{"n_experts": 32, "experts_per_token": 1, "d_expert": 64, "activation": "swiglu", "moe_layers": [1, 3, 5, 7, 9, 11], "lr_router": 0.00216, "norm_eps": 1e-05, "optimizer": "muon_variant", "batch_tokens": 131072, "train_tokens": 658600000}
Below are experts of layer 3 (counted from 0) of a mixture-of-experts language model. Rows are named router (the router's row for the expert), down (a neuron's output weights, with its number) and show model dimensions 0-127. Each number is 128 + 32 x the weight over its row's rms, rounded and kept within 0 to 255. Numbers have three digits each.
After each expert's rows: a language model's description of what the expert responds to. This comes from a sample of Wikipedia text that the model never trained on.

# expert 21
router:101132115132189201139128138167208148154124102101174122148151165114150104075100188135138145102135131130081162085137138157135153109134206105068113114169157116117127165130102122067111156151098151108157162102139128153121114120168169092116131147168102119133161075126133125143120114147112093115187143096085112175076087122118116070087108158127095123170167113145166137218045178153102140183104
down0:177081118079101148144185156150094092137170093108130158088078124158136093144112131154145193183133170161085183134128095153127162178091049131145105136106123113108140121106091116117102067146169154123197162140123152098108139148157155101166072181093115117071124088154113114158073113092170150110092111129114076110139186081106068141152129199156132139088112139135115164167113112136098126142179
It responds to: Syllables like ra, ha, ka, ja inside Asian, Slavic and other foreign names and places, such as Ka-ra-džić, Ya-ha-tanishi, Ra-j-on.

# expert 5
router:093198185177159078163134198138125135123155195131190158129128137126124179172146121133107140190166088074128149195154165123140131129126123095140167131156162208093131116174143104103080127171092104123183094136120070116118167127157145059118055148129112162120117071127090131110143111121148135109132126101142045166149117072125115107152105130148137132164165131088144087152114167108092116137132
down1:076139051151128093109072216184168144152117087133139098137062108137123165193148123131111066162130095105107155148165110124149066158161077168080106101096106146101123129182123155126123162086156109120178117115096163124125065144167134167117152122126100189091143176135197108144142134091112109141131111099196107134151189098103160128150128106112137122111097110128130088144106125082114132068085
It responds to: Early word pieces right after an initial p or P, like ir, re, ur, as in piracetam, premieren, Publisher, purchasing.

# expert 16
router:134147023085148068129162098196150122132154167182125114163111136102163140100095152138146131109146144111160161143156055192096169138156132038132112148148125154156110154159135173133106164147142125161161093088138098145096157167166168102095108160093095160114144111126138113110115080116121099078155102102066130137153109053133150100219136103153109121165116115108129138148090159163103158118088
down1:134139099164140074126121145157168143092155110161138128135168119144129151130127093139095144142147148113087088129077101099159091155090211133134152115127177151134095184135082175113102133099086119125133135039189117137187148140141136165154148139148189132186047151112145157150185058120162128158109138138066167130133107150164151162191168090078110116139162117124143139058111078147119082121151
It responds to: Articles a, the, an, bare spaces and closing parentheses in running text and tables, with some line breaks after date ranges.

# expert 22
router:139146021085147065132160099197150124133151168183125113165111136098165141100094151135146132103147144111159161145156055193097169139152133042131111149149127154155113155158132173129107161149145124163160094085140098143097156170166161103096107160092096158115142111128135119114110077119119098080154100103070128139157107050130151098214138103154107122167108116109132136149088157166102159123086
down1:151186156086134162084135149112047114086140084139113133091121089101150138156106115120070156110117115160144138137104085166187117097131101142126114104117147131088126121155214085102172136163173093121122192121117103091121187141147150123161109070116198223070149136148151149132151171159114078133072137128161105092157134145152136114155099105156158126079126088104122134161160131106175058157140
It responds to: Line breaks after fields in location infoboxes (State: Washington), plus function words that, its, this and name-syllable fragments like Austin, Adyar.

# expert 11
router:150120071150136099124170105163104126083156166130115118167142149075112153068076181122133186100143109120180127125150141131102162127093079166074101105125160115157118183131146117120154134168188123160170107061146152106089120138115139119100131151152133103201170144116164099038070115134095083126085148077092154099137105096124144131107170162124068072077149128122140150185119180147112116097174
down0:136106125138145151159165135156063117092156134083153158135124147111098086150087141072051173107145076131082150159145171146152154144124122129179124126140156101110071104190131189129140150109172197139147094163204117168128108060080132103170189182104189157140138141129120160115109083108117101102124090071089120127104132166176078131139123102149155123147094118099170073116069137131152120144133
It responds to: Second-syllable pieces such as me, ne, va, mo after re, se or le prefixes, as in Remember, benefit, rival, Promoted.

# expert 8
router:178136058130177099150099096172142103088147187149100146124120136162155147136095095125136076112140137094165202130037127195105114118147147137127124156205082138136080124130171174121120111109135185160138069132117099143133135159185182154122082168105108143098130124151131153117124133120146113091127163139166138089140088134110135110176091123102109113181128142074166107188138220150095131081141
down1:131084126189131127122133115132133094134161145038190094113076123075171152077191175127143138121082145150126126124096113116144119132130143113158135154148170116129149139123106189152145152087118135148133176218149050075123103059113171129078120138107141158127187082100108166153043117128131116181139163122093138156133185101093109096152149141069132161102156113105120168084129105103092131135144
It responds to: Inner or closing word pieces such as ation, ter, ic, ity, often after f or F, as in falter, fifty, facility.

# expert 4
router:153147166143194113112140177149150132102114202084116036130091098122124124115074126144140095121120117091167099116161114101097162160115186134134119167155081131140095102180145131141102103135139126201161150122163109165158150176162128131093108159047132154161179159152111115066137093125167098064106094092114059104141153069131125095089154131113148108128169098117144079151141133054158113148114
down1:125157117110114130207158142105102170159148115131121086186149117183059058179156128165144108150101075152107128173117154163055148150134127172070150145074121143152190149100148116083110104119138125170103064116122096169069105162096184089145125117162143063096186150126121101117087113117120101160105133099166151127145140143180144088123140070135172122121141185126140097120130141139067129133160
It responds to: Inner word pieces after a prefix, especially ite in despite, plus ar in compares, ian in Belarusian, an in canal.

# expert 18
router:135147023082147068131160097196151122134153165182122111166109136100163141099096153140146130110149144108162161142155054193097170137155133038131109146148126154156111154159133173132106165149142125162161093087136098144097157169166167103096108159094098160115144111125137113110113081118120096078153103102067129138153108054132151099218136103154110120161118114109131138149090160162103159117087
down1:150128144111180099133158111191049182105126149117117137142132168117117129162077123133123130079144112111186182141171174113154104153108167047095150108125104166082111148081141083138134099154123094097088089092118199113087177119156154085135155174090131132108126127083140043194157090124181138120139161124141118163132089151106133096138137093183160150122137159192163127113190136118159103142142
It responds to: The word the after prepositions or commas, plus capital first letters of names after spaces, such as S, K, C in Sorø, calculation.

# expert 28
router:087155105091154115080139118133151155180103177114097150101101114123177124141148203148096138119135139123169116156137120187131163120153101068095069188113149117124113134189095157057130181163154170192125129109067108076056093131134114178181124181123140125111150161150129111076121108168098054145151141136104111153157080151166123123160108110103137112132159114128161091138057137186124141151110
down1:098116119137194128083154099143104176135105126111216187134136153157105080187124072144168107181117138071157078083110076116095095148135099109148157075096108132117090180134131109106127101128136163112177166149128171140126152150151124132115109105131135135132140127136096092111111143155128111131120061194113186145152086158080124104048119172158069093104111127141149175141088167072124065159148
It responds to: Word-middle pieces with l or er sounds, such as ol in tool and Iolanthe, der in modern, el in themselves, if in magnificent.

# expert 25
router:134148022084146071131161096197149123133154165180123115165109136100163140100096152139145132110147142112161159143153052192095169136154131040130111148148127155156111155159134172132109166149142124163160090090136097142098158168166172102095107160092096159115144111125136113111114080117122099076156103103067129139155110053133149099218135102155108121163119116110130138148091159163101160118087
down1:136075118163144121103144077112131135167088112070100160085155078148140150109081137155109087098120096171099095151164125159098130098112125065147154109125112074177168153165112174138061137185162175080165160166107150121106173140137121124087117173148094106167163071094128133157157109127142100128091116119125132102090141092218154160127146170142139169114101119114095125037122141088063112087106
It responds to: Bare space tokens between words in prose, hyphens and en dashes in compounds and ranges like team-high, 1996–97, Toulouse–Blagnac.